Weights of a small mixture-of-experts language model, trained from scratch on English Wikipedia.
Size: 11 layers, width 128, vocabulary 6747.
Experts: 48 experts in each of 10 layers, 64 SwiGLU neurons an expert, 3 picks a token, a softmax router, a shared expert of 64 neurons.
Training: a variant of Adam for the experts, 214M tokens, 6525 steps.
Below are experts of layer 2 (counted from 0) of a mixture-of-experts language model. Rows are named router (the router's row for the expert), gate (a neuron's input weights, with its number), up (a neuron's input weights, with its number) and show model dimensions 32-63. Each number is 50 + 15 x the weight over its row's rms, rounded and kept within 0 to 99.
After each expert's rows: a language model's description of what the expert responds to; "gets" lists some tokens that make up at least twice as much of what it gets as of all text. This comes from a sample of Wikipedia text that the model never trained on. Tokens count by the router's weight.

# expert 4
router:64 72 69 41 72 41 38 42 34 54 65 72 55 54 27 50 55 38 56 61 24 61 71 59 25 67 89 36 50 26 69 50
gate0:38 32 26 32 38 44 36 41 33 68 38 56 46 35 38 43 67 59 62 41 41 57 44 68 64 31 62 53 60 47 40 72
up0:26 25 21 42 51 48 42 59 36 69 38 44 47 53 35 47 73 75 63 47 44 67 37 72 63 33 60 56 61 40 39 66
gate1:32 86 62 62 59 55 62 44 32 35 18 42 22 40 44 61 38 40 66 68 35 47 51 43 68 52 66 42 49 38 49 34
up1:35 48 54 62 57 43 32 20 26 45 75 61 67 91 52 24 70 59 55 63 39 37 68 70 62 51 45 25 48 38 31 31
Suffix pieces completing a split word, especially adverb and adjective endings: ly, ically, atively, able, ous, ure, ions.
gets: "ly", "ed", "ing", "ant", "ure", "ate"

# expert 21
router:84 40 40 58 21 64 73 37 49 35 39 23 27 39 67 67 53 64 67 46 64 35 57 26 31 55 40 46 25 56 48 60
gate0:64 28 56 69 56 48 59 78 58 53 14 65 42 60 22 57 58 75 62 29 36 30 69 77 54 54 68 70 54 32 56 53
up0:45 76 53 66 36 64 48 66 66 38 57 46 43 58 56 48 69 36 37 70 47 69 25 36 32 41 59 36 66 25 35 61
gate1:47 31 27 39 39 21 22 75 49 73 26 43 41 58 39 54 64 81 78 37 56 48 45 26 69 49 28 25 49 23 60 49
up1:46 43 25 29 59 30 34 62 43 93 29 31 38 57 44 61 84 65 80 48 54 41 30 23 59 59 36 32 49 36 51 35
The == opening section headings like See also and Career, Personal details, and word-start prefixes such as un, re, dis, prot, rem.
gets: "==", " cont", "Personal", " due", " ref", "T"

# expert 10
router:43 27 51 56 55 68 44 32 56 37 68 67 63 21 71 73 76 47 48 34 77 40 40 24 74 58 49 43 24 76 48 43
gate0:35 41 27 41 49 15 58 32 71 71 41 51 28 42 51 59 60 63 66 46 82 65 44 70 53 76 55 66 61 55 66 72
up0:52 35 66 82 40 60 51 69 46 55 62 38 76 62 45 60 17 51 28 48 31 56 55 51 40 45 41 27 50 40 43 41
gate1:31 53 52 57 17 49 52 63 51 75 40 47 31 63 52 59 43 36 76 52 30 48 48 71 55 65 66 50 71 29 60 72
up1:32 40 59 68 60 66 68 69 52 54 46 33 58 68 27 64 50 74 38 39 67 53 53 72 56 53 49 41 45 73 58 59
Short vowel or letter pieces early inside words, often foreign names and non-English text, e.g. Shin-ch-osha, be-y-ond, F-ran-çois.
gets: "a", "ir", "y", "o", "or", "u"

# expert 19
router:53 59 55 50 34 35 47 38 54 45 48 46 30 80 46 36 52 31 47 56 48 56 55 76 40 42 68 57 42 39 63 27
gate0:31 71 41 69 36 54 56 40 35 64 51 72 55 35 96 49 52 66 47 47 54 56 60 39 61 55 18 37 80 84 46 78
up0:42 26 60 48 39 56 53 47 56 66 39 06 54 56 40 60 36 53 58 91 11 37 52 68 72 56 50 31 36 49 42 60
gate1:18 48 45 82 40 61 69 55 57 57 42 46 53 63 72 67 40 18 50 37 55 78 49 38 39 50 45 30 40 36 51 60
up1:38 58 46 70 10 51 56 50 43 42 52 35 51 31 48 57 53 27 50 52 65 57 41 45 61 61 52 26 36 53 73 40
Final pieces of place and personal names like -ton, -ford, -ville, -ley, plus infobox field labels like Education and Spouse.
gets: "on", "ation", "ia", ")", "ine", "ons"

# expert 13
router:35 55 52 26 59 33 28 57 54 31 40 81 81 32 32 72 56 56 67 43 57 54 49 33 63 26 50 80 42 64 32 53
gate0:36 21 31 49 62 54 50 42 35 74 47 46 57 40 49 29 29 47 19 34 34 64 45 61 44 44 63 55 62 40 38 66
up0:46 46 51 25 75 38 26 43 57 24 50 47 40 58 40 71 44 47 52 57 57 42 68 24 58 52 78 56 48 43 49 70
gate1:44 30 69 46 65 71 57 61 64 64 51 43 59 54 46 64 02 51 37 60 52 54 37 56 40 57 54 32 65 59 51 66
up1:63 56 80 22 34 25 38 28 59 48 37 61 43 43 29 43 52 46 70 69 30 29 44 49 51 33 32 47 50 65 36 38
Short letter chunks inside words, often right after a capital, such as G-en-us, H-er, h-is, Gl-as-gow, and digits in codes.
gets: "er", "en", "is", "ar", "a", " c"

# expert 11
router:41 58 58 50 83 60 37 35 43 47 49 61 54 73 44 72 55 63 32 61 46 56 69 18 30 27 65 42 38 52 48 33
gate2:67 30 54 43 37 34 43 46 65 62 48 69 63 25 51 46 16 36 67 51 47 42 51 75 60 48 38 46 92 49 57 66
up2:36 43 69 51 75 54 37 40 09 47 46 76 49 41 78 32 63 58 44 64 20 63 61 54 49 36 43 50 55 64 38 47
gate3:61 68 51 39 11 51 22 32 47 43 48 58 31 67 66 51 32 45 63 69 48 41 60 39 36 32 51 36 67 16 45 43
up3:41 48 38 45 12 46 44 39 53 57 53 34 41 63 85 53 40 42 62 61 31 40 85 37 36 32 23 58 47 15 37 35
Digits in years and coordinates, degree and minute marks, line breaks after list items, and the ==See also== heading closing marks.
gets: "\n", "′", "4", "7", "°", "6"

# expert 23
router:51 71 68 28 75 39 42 42 56 40 51 66 37 40 67 67 65 36 50 49 41 38 33 53 52 59 55 54 25 57 48 54
gate2:38 35 83 51 63 49 44 80 77 45 46 25 33 54 49 61 46 56 24 63 70 58 57 41 31 53 69 71 49 74 41 25
up2:63 65 35 59 31 55 51 16 22 46 55 84 34 54 60 46 56 28 77 32 42 49 49 61 74 35 32 36 36 25 39 45
gate3:69 39 64 49 43 56 44 52 42 43 48 55 30 72 39 42 41 30 78 83 17 35 39 65 51 59 45 65 69 60 61 21
up3:79 47 44 50 58 24 19 58 62 44 45 26 54 46 30 41 40 40 72 54 48 33 35 50 58 47 39 52 48 66 67 32
Short vowel-consonant pieces inside words after a capital or first syllable, such as est, at, it, ap in question, poorest.
gets: "est", "it", "et", "at", "ic", "ot"

# expert 44
router:25 58 49 76 64 36 37 41 65 55 39 22 54 47 57 51 36 51 25 54 63 65 41 65 63 37 24 48 78 49 57 41
gate16:39 68 50 48 26 53 82 54 46 60 60 49 52 44 49 48 65 49 47 47 59 74 33 64 49 23 55 32 38 51 34 51
up16:52 45 47 60 80 64 58 59 53 72 74 66 69 39 63 49 49 42 32 23 38 56 49 41 24 64 43 40 47 78 38 37
gate17:30 24 36 46 35 30 53 54 40 88 45 57 57 67 26 63 53 58 44 51 31 33 70 63 74 50 67 51 82 36 43 52
up17:43 59 54 43 73 67 42 72 51 57 42 50 48 86 63 47 54 54 58 47 64 57 29 29 31 73 31 64 32 47 32 32
Pipes opening table rows after census or population headings, commas after introductory phrases, and is, was, which, while linking clauses.
gets: ",", "|", ".\n\n", " is", " and", " was"

# expert 2
router:45 45 54 53 59 47 40 44 51 26 62 50 53 59 47 40 56 55 31 25 59 85 66 67 62 35 27 48 66 53 71 73
gate2:34 28 51 65 36 52 53 90 56 57 42 69 47 88 37 25 43 52 35 60 49 54 00 62 74 74 37 49 65 53 30 69
up2:57 42 38 40 17 35 50 22 51 54 76 06 59 41 54 72 48 45 49 39 60 36 69 41 38 44 29 55 58 51 70 55
gate3:26 76 54 47 38 68 45 61 43 49 57 50 48 76 25 58 48 45 52 49 55 48 11 51 58 62 32 64 56 20 37 43
up3:62 66 76 44 49 44 23 59 49 44 43 70 39 66 30 42 09 60 44 53 41 68 64 30 59 53 31 31 46 62 55 42
Prepositions like by, at, in, with, from right after past participles or verbs, e.g. narrated by, succeeded by, worked at.
gets: " by", " at", " in", " to", " with", " from"

# expert 20
router:55 45 34 38 61 48 52 52 50 54 49 76 29 71 57 37 37 21 30 66 47 49 64 73 66 44 58 53 49 45 28 86
gate2:45 70 54 53 61 47 71 25 57 72 52 62 54 31 40 36 21 58 92 56 48 66 42 27 71 62 48 66 71 36 41 31
up2:51 30 44 30 52 64 31 66 43 22 35 38 50 58 65 63 87 20 19 42 56 34 35 76 26 33 46 38 34 28 66 65
gate3:48 57 58 23 86 33 32 25 68 43 50 42 63 52 58 32 72 60 61 58 99 43 37 29 65 54 52 34 75 51 67 57
up3:61 55 61 34 73 61 57 52 40 73 76 30 67 47 57 52 55 63 47 62 64 31 52 54 65 76 59 41 48 34 50 41
Prepositions and conjunctions introducing roles or clauses, especially as after served/known, for, with, into, after, when, where.
gets: " as", " for", " with", " of", " on", " after"

# expert 12
router:36 57 44 59 51 22 36 64 76 50 53 53 60 50 59 39 19 49 37 50 48 82 64 63 68 38 38 59 60 41 58 57
gate18:38 52 51 26 48 49 33 45 34 60 67 31 47 48 46 61 44 47 45 37 63 32 39 67 41 59 50 52 88 52 43 65
up18:33 50 59 27 29 37 47 51 73 35 44 59 40 49 09 51 39 54 32 64 75 42 51 31 51 82 60 49 40 62 33 30
gate19:56 16 68 57 40 63 31 63 37 65 30 43 65 53 38 15 48 68 40 48 31 32 53 50 35 79 42 37 87 62 71 43
up19:53 32 74 46 29 12 33 55 52 70 54 33 64 42 52 30 58 45 28 30 33 50 57 39 69 61 39 53 66 65 65 11
In, This, It opening sentences or lines, in before nouns, articles the/a/an, and list-item hyphens or pipes in infoboxes and tables.
gets: " in", "-", "|", " the", " In", " a"

# expert 41
router:61 38 60 49 63 62 46 53 31 39 68 65 28 39 70 67 31 44 53 42 63 42 57 41 67 30 23 32 32 55 66 30
gate2:91 36 51 51 39 36 44 45 68 52 47 44 54 45 47 46 66 37 29 61 32 65 50 47 50 60 54 55 58 55 42 54
up2:42 48 37 36 75 49 61 56 32 94 56 59 60 53 43 39 32 65 47 45 55 61 47 65 55 63 19 46 58 47 25 46
gate3:74 34 58 65 41 45 51 39 67 55 54 63 57 64 55 25 48 52 29 76 44 48 50 63 33 72 40 33 56 62 52 42
up3:35 60 40 67 44 65 66 41 32 43 55 36 42 38 56 62 53 46 64 44 40 38 41 42 70 37 70 57 46 42 37 80
Articles and single capitals like a, U, S, N, de, plus colons after Country, State or County in geographic infoboxes.
gets: " a", " U", " de", " A", " (", " S"

# expert 14
router:53 32 42 43 72 53 40 47 55 39 56 57 41 45 60 36 58 40 48 58 56 32 16 44 76 52 21 47 28 55 30 38
gate0:31 85 64 37 38 24 38 48 38 74 36 55 72 39 53 36 39 40 48 23 58 99 47 35 54 61 67 63 45 45 68 44
up0:68 24 48 68 39 72 82 53 37 50 36 30 26 53 61 71 44 68 27 58 42 51 65 77 32 47 57 57 57 24 59 71
gate1:52 46 58 51 36 74 64 19 50 70 39 36 60 46 58 82 46 40 69 38 50 59 45 22 44 54 65 55 36 26 57 69
up1:55 53 53 38 32 50 38 70 74 56 87 35 66 47 38 62 53 77 45 61 58 38 53 69 28 58 51 47 67 59 61 54
Tokens in date spans and biographical parentheses, such as born after an opening parenthesis, dashes between dates, leading year digits, coordinates.
gets: " ", "2", "1", "born", " (", "°N"

# expert 36
router:20 50 30 44 76 68 16 36 43 48 79 54 77 33 27 45 61 60 46 68 65 60 66 51 57 36 49 48 38 52 43 42
gate0:86 40 41 23 46 34 37 37 36 42 62 65 43 36 68 45 79 32 41 43 36 37 43 40 46 45 37 64 53 59 32 50
up0:52 22 44 31 67 51 51 54 66 62 55 50 53 40 60 60 54 66 56 44 43 26 73 66 44 30 38 75 74 68 59 75
gate1:53 33 44 37 55 39 26 84 65 58 41 26 40 64 63 47 37 34 59 45 08 44 41 62 31 52 35 75 60 68 56 47
up1:63 38 71 59 39 48 48 21 31 29 33 67 50 68 56 43 46 22 47 47 73 64 28 28 81 54 61 40 41 42 16 38
Closing quotation marks, parentheses and brackets ending titles or quotes, plus decimal digits after a point in times and scores.
gets: ")", "\"", "'", "\",", "]", "}"

# expert 40
router:55 59 38 47 67 49 29 54 60 60 58 63 66 34 67 60 32 50 31 41 34 79 69 33 75 37 60 39 44 26 38 43
gate0:53 53 57 15 18 61 42 75 61 49 50 35 53 42 38 43 54 33 54 65 38 38 66 53 43 49 83 69 34 75 36 67
up0:51 50 57 49 44 63 42 62 62 71 43 31 72 87 42 56 59 65 31 37 58 42 69 32 35 79 64 63 64 47 34 59
gate1:58 59 43 31 44 41 50 43 32 37 60 61 51 37 60 44 76 63 70 43 54 72 59 57 45 13 57 34 53 45 46 50
up1:66 67 47 36 70 73 76 53 65 51 77 32 42 48 43 48 62 40 55 45 61 37 54 85 30 34 45 67 32 57 80 56
The s in decades like 1970s, final digits of years and numbers, percent signs, and plural or noun suffixes such as ies, ess, ation.
gets: "0", "5", "6", "4", "s", "3"